Weights of a small mixture-of-experts language model, trained from scratch on English Wikipedia.
Size: 8 layers, width 96, vocabulary 8192, 20.9M parameters.
Experts: 256 experts in each of 8 layers, 32 SwiGLU neurons an expert, 8 picks a token.
Training: a variant of Adam for the experts, 377M tokens, 5750 steps.
Below are experts of layer 5 (counted from 0) of a mixture-of-experts language model. Rows are named router (the router's row for the expert), gate (a neuron's input weights, with its number), up (a neuron's input weights, with its number) and show model dimensions 0-95. Each number is 500 + 40 x the weight over its row's rms, rounded and kept within 0 to 999. Numbers have three digits each.
After each expert's rows: "comes after" lists some tokens at least twice as common just before its tokens as in all text; "gets" lists some tokens that make up at least twice as much of what it gets as of all text. This comes from a sample of Wikipedia text that the model never trained on. Tokens count by the router's weight.

# expert 204
router:442407523472522474468494524537547547421423468500436494476511489501508516511452417525560534477530514469545530502437472502479618476572538569455481549553486488512441487606513482459531461488481506539496525448511464542461493468470472470478450557502535442493499514507461562452496500499534493525
gate0:543573497548440510510481524489451491503515461498486494504426541609541495602529508495575487477486534443477461488529484450496451505506483462449425509522443553455525449446528490477567523512528546495465484464489489526470478469529548514482441517547424492578476442494476510474468568526551586494
up0:517529492443475496398478492516504500476491523448457465532541464434499417543442581479562468452491499493489495523528490560452458562521551471511440543444510516527469554528557510478510557590439460514439465474478507530513457476432478487518566514500494438473450474515562547459560484483445514510
gate1:482512472544455602468525464533497483543530521466497470523571486442487469517462565418555511557501523492484492473539463551557485469473542521530440461504522502488503502499489554509463569575494516459536460521442466570445466491471464523514487504481454485522417509590473533522427464456464538406
up1:478473499485478456565478532507489553453507438518516477535526414596456480479428504488496446542491564463566496617491449495461521521499498442558510483506561492510508524533495457473563543452493473489493528492571557408503527507469575515511540532478433498519501518478463514428454473460520467554
gate2:528469401498530515597614484488485529542579535515541475440511491563477523471486514533504435507554520485509424491504522477507518538502478568479508496469517488479537432539518518517501617495577483527559466512463489587499478487525504505528481436520441513504541508498474448548449495498443526449
up2:471481505506483548516429464489533440428503460534538493466424482507507529537542473529502489468462464458471498473486428578482537513530531534536526479535402471502488530471530422442398512484553543491452439442532431512510430502526482522562442494549526493482555480427514485476571548514493527500
gate3:534472452465506515453505462504494537495489438461525508527427491482481534523520487504509492579520422539507447518454493434518500538456405551498491485527472501551468527491456482485399500549524468493505489515464449576510551474484560537488444404506479515440478458554458469570580484435439488453
up3:494519510469538402552524586521498509522488444480524480563529544516484423509521513430503473444487541530515434516535521532486493408432507501471489524453494511491530495468499531537637622520431446530490484516497563489518480475553424499467469518479464494506558495520499442486484483488525504485
gate4:491512483595505499526436503524569473508490515540505510471533518482501481506524460515479439470496532501469505398506491534515459430500459488525440461524561514464600522465463506496475511528600465515509519557492524541544565506540442513589476457525514496524487540414534503603568439482517516537
up4:472565505432474507435547503584482516526533556496530501508416505465563518512469462483461463489476567516521464449538431433554495547460475458498487550482505575492483529508505555554519458493466544433462459541478601516509506514503432557404540544456487529503528440549514492478494500491495549501
gate5:507502548444530435482497497513508551474517480467460518523527556540441507565485521531531392470511556488560533467495519583503465469505536447498554531505556505569592500495522437502516526499507510487463585555567575492510532469500547564536461457419469511537514496503511499578530472511467458553
up5:500465511572527426506477549468564552514445489476425607429411580485545448521547462500499487507575491508521543464505489502553499510490560490496498540533562482457505481524570526522478503519532545559496500491493484561497447519561454453505433493532523451476557548496552538551465494543495463492
gate6:516482503529512472468452495508530464486499475537507463473573459516534464494471529488478569554449519437501576383503419474488534499524501493505441495564599484497561572526562451488482521494522508522495504488527409569425559508462453495499568465476430468467457539513457519496492480480510459457
up6:467470534518476468425434502511542463487504449534486507499497496525554455464449530518495591502456563425490574405459502547504545507545498549472435495580500520486491609547554478487474515485478501528543542485530442580463492536483454450505564469488456510466495492479426525459506528546517467507
comes after: ":", " |", ";", "-", ",", " /"
gets: " 2", " 3", " 1", " ten", " two", " 6"

# expert 113
router:452488539459534478496528489423499554456436432485526466534500515531428510536516468494479462550417418493512512486495522537487504525538544564503466526533492458545466477454614475527481493544495456406487560549510434544478551467470419497526506502483466504552543453460529582499460503453495494474
gate0:444537523496482505453484490506474517502613507498478549432509453488557472429492548488393500554540441557459472469483475477492518477472516497531603426580511544504519495489480506500488532518525530462553487462559555519484554542432495480454488480500519482493570595526489493472486528486527547423
up0:607535466451518521530470484504526556508533512442464474568443517478532463555516500434544413432498519502493538508495534509533441552524464496474484519454454493423533475484518490486528525533515450549514510500486526506510511441504428474465387453516506441443464431487441579542448474536513521506
gate1:524523487548573504435435447504405544603522517490511482532483547508541533447492555513428529589467478465537500424492548559449550483493486524537440524502587512446509535500522526480504524519556497515525483478464474539509509478459470508437451448532465487398536475487465492476483470545507487462
up1:473468421490508451461420409482514545477482533454486476560453562527523527548463500541455568559478479466515496451443553496540503449488526495601446545490515463451538501526537495457519503494565548567547520440507467514503444508532480547421477510470465520457493463502473565511482481498426478453
gate2:592487576462476558556495571557479485489515473442484511534583495520531505489481514491521526505538476465469507600483483486484427458477473498460505503480537464433536567529438514434582488472467530524454420507489465529477423543442524490523517483522526533412451557533502520481505482457490533448
up2:490468535505551490509502515571552476512519514471460502473520502570549480493463543517495491432573491452489469539483517518519558440475433521383482557487596439532528579482475527469477410444564460514492444498484544455470483535483520497539425530480549552492511532528451452517514459479536514457
gate3:484468413526494472539483476525553521445504475554445476410487460528495472504458464586458495487453420468506513433525507492549483465541462502528538532465564459486461485503480422505493387501494568551454512527505464473464529504550514463573446540529501438460492506537531494495531574513572524505
up3:448532569479504487496533584506525514497491511572455502551503537505433526516498542523575496572529522458502469573516454481446530509435502504463480462495524476465540546491531563439570510492436516462531485509519504573476518475474591578524495507486463516623489509542528526508491468495593457487
gate4:546520470509468513518516513544497520527477501481503528536409503463464490479541430593548474502535535526476493473567519458565446553481522490536494472491490517506557563521497534505451525559504446585501514530446542527499546517516514512565452508468498546438436479592490446585463465508511505613
up4:474437531556518451506586521518543473464441421453496524557448497459469553519553483529523517486484529493550518549516467511573564482576521416434518510535480545479487431551475496525476474520482496553494514596504511454526449486530489441475412524497504471463537484471459461472437539530497515559
gate5:510592554446481449498447528519434492496498494512443529508486453542562519512486516477499493540461490522428438559500431540466528482524456524434561461525481427594550481504517467519478505447551483504478512479540493524476496411479583552426491483513466578484467522503532482479447429468505488449
up5:510594538486538548478472507494482430485502537524432406481479474533550456459505474533475497464500438561436483508524489551449521423459492519495567507471525438490487491533461448431493457421478509518485484481485458477478506457470479486411531534541550546365470525474521526506534467508492472473
gate6:637493535527514524534538550442421499541535495466455446518501553501493503515547550470508491478563521494484423563504528415501511580455477572480520470493517491500544535566503500447522499464511512511544541509530470483437433460487537476471483495522507492434469493481443545547477437563448452469
up6:419457470455498462491446454500602544436490449461522473528501452514514472603501463560589519462441521518543518495498494499606482558554536507548515538458456497513442525426506505509482488490467515495423562529485539529500492504567478501529545524448445537508489487480537531472466532488494513562
comes after: ")", "  ", " 0", "1", "%", "3"
gets: ",", ";", ")", " |", "|", "\""

# expert 6
router:452483557501508539522510526405514511499444493575558463539442534483524504567489456496441452519497456488508516559488544530512433562566468557505491471543551551526448519487557494531472452495532453437569491435572584534456520447530495492543526480511552546518444486516504544554511454480457494490
gate4:505433510397506548475478486421505542454545553459521501531468453469501447498536529496519383563518480536531438536450485489465479506518521510475473487485518471476452505489556601435457428535424543430483457524518541511472482457440500484473553441474451496497508438489483529498547495487473483467
up4:495532486487405490441516527466469542474458465566462450472510544529517505483551520453523502434469550488437476456475501504463486482476492510490445490595455554504499526444552465537487478530545496534474454607394491511519542521494537512536468526565536459447504426498509520544444515537555451558
gate5:552545490474517526505480527541404491570522431446518521546518472462451417496449514524486474538456455525476478493423460454460479489537579430457516425468504478462539496493506567476548478462512514460500436409474486453471485508477540511499494499532437458505456532499562503497497424465494548422
up5:507477527507473436524489511447464551498428490418457465484527547537469506488516473448476508508498483531513516544512542477504492505413476559519566529512504553599472450468440522447510618469497496489473523461526494561521519452507521492517451472555607509446447528546497506485457514550477426437
gate6:468520533534497506517497497421445542514491510502517458500475508473540516468556532443505526530503493471497445550495542511503448526397514528487527513465514388444512566505484482483523471553446450526486459528420489517487600470527526489529555503564473417406489542543479545563543509518482426474
up6:532492517477480532482517555538537529532504529476464486552509520465497428501472529452486573482456580467483482534491462479464520457546540398429448447533489479526499472550504472476444457521492491483539521451565491472474471515474506525466554477515429528497441559580536466588570402442505522495
gate7:565460558505548448444528522414559536479516499464511482500490420502518474528569546485482452517460482547485415516491508532495495522522472476437489456486515516478534518493512605534434547558448474533416515461539545530473461463500517480567487451553497462498507428471459467505519517465543450415
up7:566456512476428471504496487494513460530506497525465459487508382459559538523509485496480501432523538524531456415502539511564503483540510584561507504527506497576454509465501543481445542515497503565440467558519490503491507494541552427506503444502579448481421487486411474478461458500523436493
gate8:568531521497516442554541576493385503505462506513509445497424560529539490458481444518505497472460532491506536543449509464479468510479453528411470452427538502474545551542418475458533507453557536467490526514511478480484509484476495502531538483473456542380499513426508495541535443529458482504
up8:530478458512453476502551467475566478423503469493495495490458481512478548496473456532480555483478546524562496504485567532634544536543527522450538511519531488399493554488501561481433502518571523549498518523485495535528486544590503444537528511438508536431479483430488554428496501554486484517
gate9:417461487520514438431512484520516537500491507496482527510495521525501480460388519489528485452487541523507554547534491497553533475449475438482538484582530468448561537480431523497520503519563481525472543438435476548489584494502483529523473537502455506427437546477504536575411465494555551543
up9:546533475544599473516540528476544580546479542525459543483471561476531457466526477497439451512510493492506533527505529503501534514432434552487636527544517506508548471534498572490529544487509469546570439480476506523514463507524520497490474452485533520415504463528459490527573483548417482448
gate10:560473536467486525523445498488494521523519494423505460513418502495498544512547525423443506555481512562470440574473555523525446511419530519479488495371510540570477520470482494471502449529455484445521470491489512538521453494399534576480487489492588503503536480532428486530549493480508481484
up10:409534418495406489545517523524454481496544479551457442433507532505533450484452494532517450538454554503507512471497511488448484493571537521498496436532530492518521475470480474482466586503450479468502529524529519442508546503581469414500566547518501516588558552473568449519486495532502445515
comes after: ",", "s", "e", ")", "\"", "y"
gets: " and", " in", " for", " as", " or", " with"

# expert 119
router:496427563464559562475509529418504581478446478464553463573469539454434510506528508523484450535470387558483481500441553533445528532416476584535475492485494505487481469518512518500571548521500510417482512476531457547465497476496461531457489475522511548452483477541471529538488532470496509460
gate0:558543504575527497499488482457466449416446546491515579516540485495436469514492506495510513535551412485512468582530533521490521534476475466500584519535542489443536550500522489519495476518495500565470574486488540552576462517512549500536459545486526471439480558462454547524530438558454453427
up0:414457487545449411478519542443464494547518514545519471464438499524578509472515492479495431548467485464548476450445567498542436534455514510490555452535556484531469506469561478510515530616462465496520530472467523534494454493526462474531517551496550489518495526565530530469500510598439525521
gate1:437483409607526504498521508507539494520482489498508576476484580516503591448500478519536520486543481496507516387431499491543518503471451534489442538472491465451498514458468452492450489505601463498560454544472443512509490496580550466500431457534527529521512489512468530542565519535522529512
up1:511472455531536481459470524455514566419508469445534545493504480472562425526462506432588555498468505494508543476482526547480601495544497582568472535511488561529452416488482580525530554525485478544451558545463517539485459511508510486436487545514468472475517447540493544468503523453494548480
gate2:477521561508506499503543469547508483441459521534466520483427482541592461519415487514506439462541427492556529504472489491445518437529525555439507454514487438455492493520559474451463445490593513493457556512460455510544468520482457436469527487461516485450535555537531453544463479507444415504
up2:554476475496516498493487549451525456529467514470570468590544578531484444484511469438512518540531521570456448524470440528492506540475477467476578415523509421517565501478481478503561515561481546492508474489558497439408568445421514470487514478493555578482522481520505464503448486486495511492
gate3:561537479487456513458408461507545489444473464440534504473458446459436543523555440535479553502432499517417530526547480506537475467475545535473420506464524571508517551495467468503444454551447491478473524511510578489488500563466522508562486552561567457511493538473436490535518532547473485538
up3:569549482487525549510504580519498500493484528495491496446510475534431574482561506534542517552541432559519502492530494560545496514557462531384518472499497450507497473514559515492479546463503449518413498507496445554552510444553492453527533536520424530545564481501584448509505560483464454491
gate4:541509487487485443536533492497506476460439476440413558472546554490481412520412514485523501535535538507471536600485540469509584531531439553554556535549506555500478490508502507503525554478516553542579521491486530512490498505560517503451475435508498527503448581465446535493494477534465480418
up4:524457483477449418527489478486481436424493500468470463432500474509536470513513483447479458497512567493492497530469468423490493475559538558470520470408535517490562486430457474488492505545579560470510533545509534481549482466501484484574515524513573580495564482473461503469445523561399523517
gate5:436471478402515492441548474596471517478523455460484499520533526455488469522427510491531578451536555461511535536501425455564563495494502436564552560520552533492494509539487459468524460581544521554439513530517479488444543495495507485520523514475497518526456467547560562486509529535484566464
up5:567555511491479547588528596459511485488461505522491507479501470496559558486525515521565501485516492503474574530515511586493518486514517509519453513546457531483505502526565559489480486459415493489436539504510505566490520525584509582530511463573461534495526470447559459439473599461478443512
gate6:500467489482515507482467426547508524491488537508530529515498563464516510492587475547493561577495444552521558545588484537493495570541480489497469530481439422480500573413459445508460530483531530543540493462510463503541484549481509503496492496464496434462416596517470519456444449528481512567
up6:519448524474512520561439489484525508463504476444564533539494512480510451535470485452484544551551440536501493612546528564513568554554473533539491460531420403528561533498438486526463476456555502487500498530533461507500484528466517530457450546403522509479461534504474526436509436506530542494
comes after: ")", " by", "\n", "s", " Starring", " Spouse"
gets: ":", ",", ";", " |", ")", " –"

# expert 67
router:419468526479530557481542480464578534432419466466559524471495558489539495503506453497511456516516434482510527422511540543490521502550497568522468524464456552462477541517568467548519493542497470571466559521444488565557470527543462447515476492517488467459515413533529527442509523483509492414
gate0:534545488489528527444500401528497497488491536488453490483562467517461554498570550543520497552487467551506558502533486509580490467501536508514487499512557435477578497506483512425480529542513480513378538484528463476539496534450517484516492456460424484424499516554469527577474532501571474586
up0:504480551489508495467464413480442552490497540458457560497517557463508550535498595520522515556472461477462541500512539454419531538463530516526486525567517511557455496546469508472490599521559432449474522520534494474537561491492552506449463445479464475444480466558487546544446568459526456493
gate1:517542524536544532497410487528487495580563459444455466496491500501487493444492558433518499531471501439463465471461455528435557520449466489454483575530540570484441528534533521498504509450557376469489461517525500500534544469520523479451450494490477420524508505520497446453471578497529476442
up1:519516500440507540447454427587503476499503494502458580454575495535520509505525509508496507505491543557488481480504440557515499541491520497517408493494475520496566460505470499472481477486480532453484498501504560511577632566502542525539470493555580422425527497516529519474514546556525575471
gate2:504562472502503486468469467561497484438500567529516561558612541517505445537488595482569574495540465494462536489480463496507475533472525471559519531480493452498515540484507410491514546475582445578509516504484490479510421517529506528437584596515494550485471505493497501485524489451468510514
up2:508544450548510529423535517549497474477501507478526452521482516543538446529544409455508508479497550476512516429509504472513487510500500463473494474450451535476463619548500460522534454525547484608511524519451434483444432514547493522519547574509482453485541480501533404446562509506472551497
gate3:542481505511494465526489520550523459443513543524506481514522505457495448559451479500474442471553496453444535529453451477477648436516412493473468518546489509539478472526522517498501514498512558539488493550440512495519434430529442470515495577471455552526539504549505419492483519434418536492
up3:420503490459487453485460498527406451521505478474464496509521497514461485530491550482533482508519523493495477442543512426459520544531542507534443526437468523557541542515502508483547506538468580480545546447488475433529501557458463574439585546476529496443522452551515497434599523473438536465
gate4:535519560499515448448439489543522517556496526601544559483480510567559434478464489519422496510490466475504403546469527508447512494530478477453560479504558504457468470514481454486513494541489521578560507503432571470493513480506521428456446471544518524439511497555522467497461449486547445440
up4:550490532519475531519433455593554487503504501551503532415486502508516421454444515494465533453531469480466470548501498496467554466572432469451571471544523485458533491505511499439487479509497492527475527523449558491550574486448552414539445512474539418483508494540475469433526530500542437546
gate5:482435462579521533493491529486441555571478511482482586492552517552445504453513494397462453479516546461518540460506481525529470482434429501501456553429497510521527517480409503442508479508528546503505473525567443488466487506551527525551481533547513527494443504448466444571560499526510506565
up5:514528530440527489513516496527500467457533547504495450533438466462528471537542550532553566506463486542533432522506507424459540515528531540475553464413505463504542489569571492570449449519507448517500520436442582479512489512448481500460562546426509528445538497557471493511501464519418458461
gate6:469487481513493543394499471478476470551559528453465527545456456505486447498453542462530491481538494506580500487513525475519476483519535434476509521410457438504540516543539479539506449471492443440493496493588444479493442461429422539469623553493476523536500524476506543510502454485486549540
up6:436517547478490486457492505497479547531512485496518468518532509516557533475506499582459471490470511528501517513456447510513468462429516549541417498489446514559506605465451475435493441458500540469544455559486485467509530570524452570519479535434531576508508480484501517452425480541563590563
comes after: " is", ")", " was", "  ", ",", " 1"
gets: " a", ",", " |", " –", " an", ";"

# expert 239
router:490509437500484556518479526522542530486512491503517438547489474525491552550528560469541516502489532540529494513570493522557510484417448542504460555566509522434501482606522548557551561476455489544532530502478538537485470464483535525513432488487476448471543440569512527561556585464551437460
gate0:514512489518391505573451498525515462516477490518493438485514478479479575520545500512481531455470550464498547443588472522530440460591518558429513524478465541470503532456527471470356489457575452479482510477557543469465508491457557483550509485503551519560508527489509505491518492556517466496
up0:547514485497498440525468497591549506494543565484460527510515469475513473507489500421471529509427457503488577537448512511484559497470471462503502537467509500546491453527556541497493542590467489484491497470479478496624487470564526550412406444464554443468498458549470475545486503475436484504
gate1:533485448491410454494569503479522469465521501493471534491507440471473569498528521528494450546453488447459537464482519522516519488565576552443600490496503544483604460467557518447481517549520524563516515495521511546578523465534498388464506461487521465521508502552567484501502519536462434499
up1:412468545524542524436485577437526523473523489464518511525458587506459474465465486466504520510541526560563491558437481548484533432411421480516450520471508507524454583534469513621537494456488481523486488557466479490455505506525495531484483480511438542484488469502454515485538473507549566481
gate2:585530511499448556459464536531494502558590510463492472501523509494488548490505444476516550480505517510439466489549609504492429468501520453508532520406479573519575516529544456519511503474471477567499526556562490469429467534455471474518464494509563522474549410497542526505578490519492461478
up2:529474499472499480502490573459532548431504478478513520550458400442510454513519523523528468523434475520541541503467476552473610502442503508460528463462548491526442552500490542521530518543424547439453501412576517531395541464511488571481535493462456488507454540508498504520472471501477461517
gate3:462475533516565457555522478588518488470499501525457488504588495463497542513492474572455429561565468477468421527500560512441497555453461458573543510516436462533503407492503527474478497467534508491485466447574498539510504429513554468497461488452508471544543482502468499495505508481437566435
up3:473495409504569459467580505490500550497528543486424510509528538514527548506479512447508566476563462490464555520457579499513525500487499440476504596447592472473545481492531494511525514525559458576506510557415452481540570484559473500448472570514489495512500509530463504535536511478436473482
gate4:527502410505488543654484503509505506570506490503541487469457501465487476483492551433476550516528538527512465487532571458568474551513519522459541511533535489516526511547485519490509505534532453455570469525410525548540588567448511435547493539454525420449520509507467477520520471495496471481
up4:527487502508486540531445462526471481452411469502534510465546534499500505495506450481534477502443492558454580450604442486475443565588517539473493471504383508475493469434491500497468498528509582509406488392496487544553476505502545458532497516480497495505526491495555458526498547508486541503
gate5:530508487524570465501430568371435507486511488444426537489477600510434505455456515490482465522549525459507429517542557420516536453427493489552553471491498520518510467508495582502496478520526460481470401534480477501525497517466496522480499438514460471530518482522528568462527485517511502462
up5:486507461526542482529557509453470490597606524504524485506491492491449553474481524522486501422476507552532449518522557521572441451406486421525485551486566532478543516478483476521492514445550482511541490594489487478482524533545539438504442503551564545492522422504451527537539506492539475523
gate6:492512462509529460476518447544516514480499538568532530503475401471493576479507574543475484555569451477413509559552565483538445547555522453553594529497531498481513491468491476503463489556557424464506486475510462519506493448506586476453466505452475438478509469487498524526473519510502425440
up6:572466485487453551501489504467484445541477519467481439505532419474497434475485450531509505506398517491518459491425481503486528499502467513540424464500487478524530562476511555469532485473458573433522515499403457450481537537475438469570524539503530523515507437485480449487537461468508534620
comes after: " of", " in", " at", " to", " on", " from"
gets: " the", " entire", " these", " each", " various", " annual"

# expert 176
router:447472469514582468465483497510529518443463487599494444520572416488472483474440448510485534482510577520582546490416458502507522494552529526456514500551462446502506472498451424493474495488498386553491488446537556464496490471475544512491465554513489520480467483502504513424553524448542467509
gate0:519517494424458492446484503538520491455439580507552497499548437498492529514511553515516513496502475510463526446519439510489553534521540556492542470552519509556442441536520571459478510547513542513417492401491489517505498462505523391432523476525521406474484526560496397482463526514475503509
up0:550452474516448498476512528419495458449443515583563462595485547484451497541482516474472537435504519546519559460504529497527475552554507487563546547488526456497507435507480446530532532581500485537508421534531529467437490546548487526480505498489484537483413527552411507527469464518445484491
gate1:496482475572456456537442493489576507548551466530522488480444426514482538504510506494479513447424505534516484487455495473451546510514504403509450448540544470408577474483508473523510501498519456522475414474525511491557531483533563412508466525546466418534529496485529488460568565501563498476
up1:490450486496477539555495527447457542446512568467524535433471455413555454475490465509496495578526485552501514455502508440503513496495528552463540498503399512566458514533503540553524466527460544472530546475498486496497417458487468525578519563473565475408553458498517469550448526509447496533
gate2:482509497503412521611470425461455473510527488513493484449427474532431555454512528502518491468491494500537540509470531449460533422394517521468527491521532438477479513518500492524486495460608538511508526509497438437411569493458497486547544480504498485447543536507487472521457507579456490491
up2:480514491465396513591473460503431542535544492479524473540460505496556562537495520511456541524561504516536501559458474471515451505512512451495467525452444415554507481511559453542514465459569458485519541506546549462523481461463526539551529508408439487494525516490579536480523481523416454517
gate3:502444397562501462540455549471573504536499468484544496505491520522527543442489471462537495495476591541512514415519493515478540475524524447502521519425503497486458520535461543460461531462533512475442465460517500487493530473465458393528477417549435485488464545472555540530466440522553432525
up3:467510466453533573513511470405498518476464486438481565474507534451490477465538444530509495563541515507542537493440544454466599491477473552445496480530479489485453523524475478509513508455599448476477480560528411540485459471518528446482520419468517494462459520450514515492587570450529513477
gate4:526509519557401535578526581437441481504516518521532492511480519565437575437541537500465482432557483512502497484477546500576461472496491557528416495430576480450495487505515503527517520466589534474545473494526528525480543517510498560488494502511501501484469449447484500441545477566495476575
up4:525482490490492557526469431529497525516579520501475568453476461472503536481511529525409500578473443393513495532489509491439509533436496494516520558487465516478509500528570497484515495510503489485566476461498478465548509568460573524464545494524588452457500482498562456439459603558472529545
gate5:539464540511372506455515489506534514544518521491524455576510557533510556479440505492499500446507558479444515583481474548516482500453463509475418550504556523433458496511583452523452478539519499498496532514483457516479456430565478562498474468516437545510444480551537440489572464477519465495
up5:512558493534543524565536593428502489481523535483521522425482477526526494501472480537496608547546448545506526518494545503447520541481492562499505496505478503521447424483468479470497500491536461497472485525553519499483480484582487479516466427498587560472555445467513410547558578567492527461
gate6:466474453490478541500442490443530549482457504527528522473492487543488441457528490477534518522467467509493514529473483431438451535442462534488491543560428486493418505485498472470502530516573448486409441495508400512477496454537545471557472509552510518409461449444498474499465473468604560487
up6:422495552540557540512496496479508542494502531576563527457467443505547446472482441479460496495422500517495535475479519486467463485456486492485455511554454520527519489487492451454458511528488446534563484542526462471483554516459558504563484501494548419432573539488382475466580509522573519533
comes after: " of", " and", " with", " than", ",", " over"
gets: " two", " three", " four", " several", " five", " six"

# expert 246
router:499466478470473435397493509536530557422491426484497490554511452503487560537456538498523578486465532469540474551464456547532547451494482504476458552518573532443551459540493479528494486481434445530525528451522505506473511506445555520525476505579441436515497445496486578525542512426541481479
gate0:532498495496471560476523537498523471571573489475401514510493531430499465549538559537576565453529507475479511513565486543504531553524556445439525497484465428583541542467477529507549494554561516496476518535483510446524500433530490526518586480534489458483561528500505461515479416563465487506
up0:476512510508460486518503452416506498473411515537578512549519465528458488510499474548523521453502523536504432565445488508519454469525556502509540480577500575448471500537457500494457527460464470546434502430526566474510532442515555553489468463522531478427406455467526482455492466439539560537
gate1:585504483533419590517459459504577501548501527460520533462515494478591502504547518482447441520513442522555525459441529572470517474505429399512484514434487483516509480466452588461509533545500458507439479490499501543529463461442466492467444529490535469536514486542490467514504492481416527493
up1:409568514489610510507494485478397476503528495528477455520480580516428507479486466507559594506519557512469463487542530445462501544566525560517531493546458518503554555549524489509477479479501527491612556541506522456493569561524515499481523447529526519444520512483517532513481517507545465483
gate2:464522533575550502584455457539428504507570481514512471518508481618522609507529494475483432551522498483520510474499543472466455530469446498497535513502515492471515541519571511463499524470455456474548484483514568494525503488554518498555460531494472541453622432535499497486530545509507455434
up2:546435504512521559466501434505534516490476543469516530494435498465443470511513547513513481445462498473523465459452523547496563463430483559513541499502481517524414581535525527550505453609505524545504526525523505639501549511461474523447525441513507474543431522578470486519508517449491514499
gate3:513517489518512473459598475506480455470480505521464545455556515472560471499483501530456471480485464510522509490562511550493486483467521495579536577490561547480540426494495499455485533520531480556513453557501470542550487541582525465411439542519588413445543467507510529434513539557549530467
up3:496525488469484536499522533470502447498469531476425495473536564525506512520562416530512516511489507493447550511606469511461566545521474500566468562549545485437543463436520589496539579476479482539561519447482473530537464525519577490486462550478516557434546502537498551458553481520445513484
gate4:537533484472536515480550445480512425501482527592556507520443499504486516462500495493529541562563478376561440483536566475538489568495527442516498489535478535433497507530493499514492453483476539514501453497496487458504414579478473573528538513543538452501561495407454511495493553514492561507
up4:532486520475503437455472524510495512549537430480486479540451576521526563567505539519522527521537530444467475576516520446515456506477526490420467522574491445449564461537548497445488554487569471579551481471524509434458513520520483543514542412597461486482472545507475526514488455520460529495
gate5:497492531446536443459459562530455532591588517416482486488454453487458547458506479508493513516533478510506522501561503432480436585537514502560524514546501452425565442480474502538460577548488500490480518504504458524483461485489529472448535420463506518518470483492488566517586503557448532473
up5:555497496501472503434428526506515552502521493494552532511474554472562521490462564464482534458547490510466436550444554593536487496436530514541566469474473484483368483524432431511441437461541495509506492561441550578536515473517449502464482492497549477519444489541484517482463500496522477481
gate6:487517520512546468527493496508476513488534496519550503506387503512524484542520505492493516468548489547514428519553560473492507513532442488413487524559434566415437460599515557469493486577456468494485465471483567467476466487450494513466445476420516453459524498537419428513528545494517533531
up6:493515472476506489466510427588503453463427492493438522461565439539487463521484494489483483490477507437460507477540526539439514479605489519554501533556545503474517518518472516527427420519562446486567456520473531532461518545479545457490488529552498414454456504498489576495468580499517522427
comes after: " in", " of", " on", " for", " to", " from"
gets: " the", " other", " for", " these", " on", " than"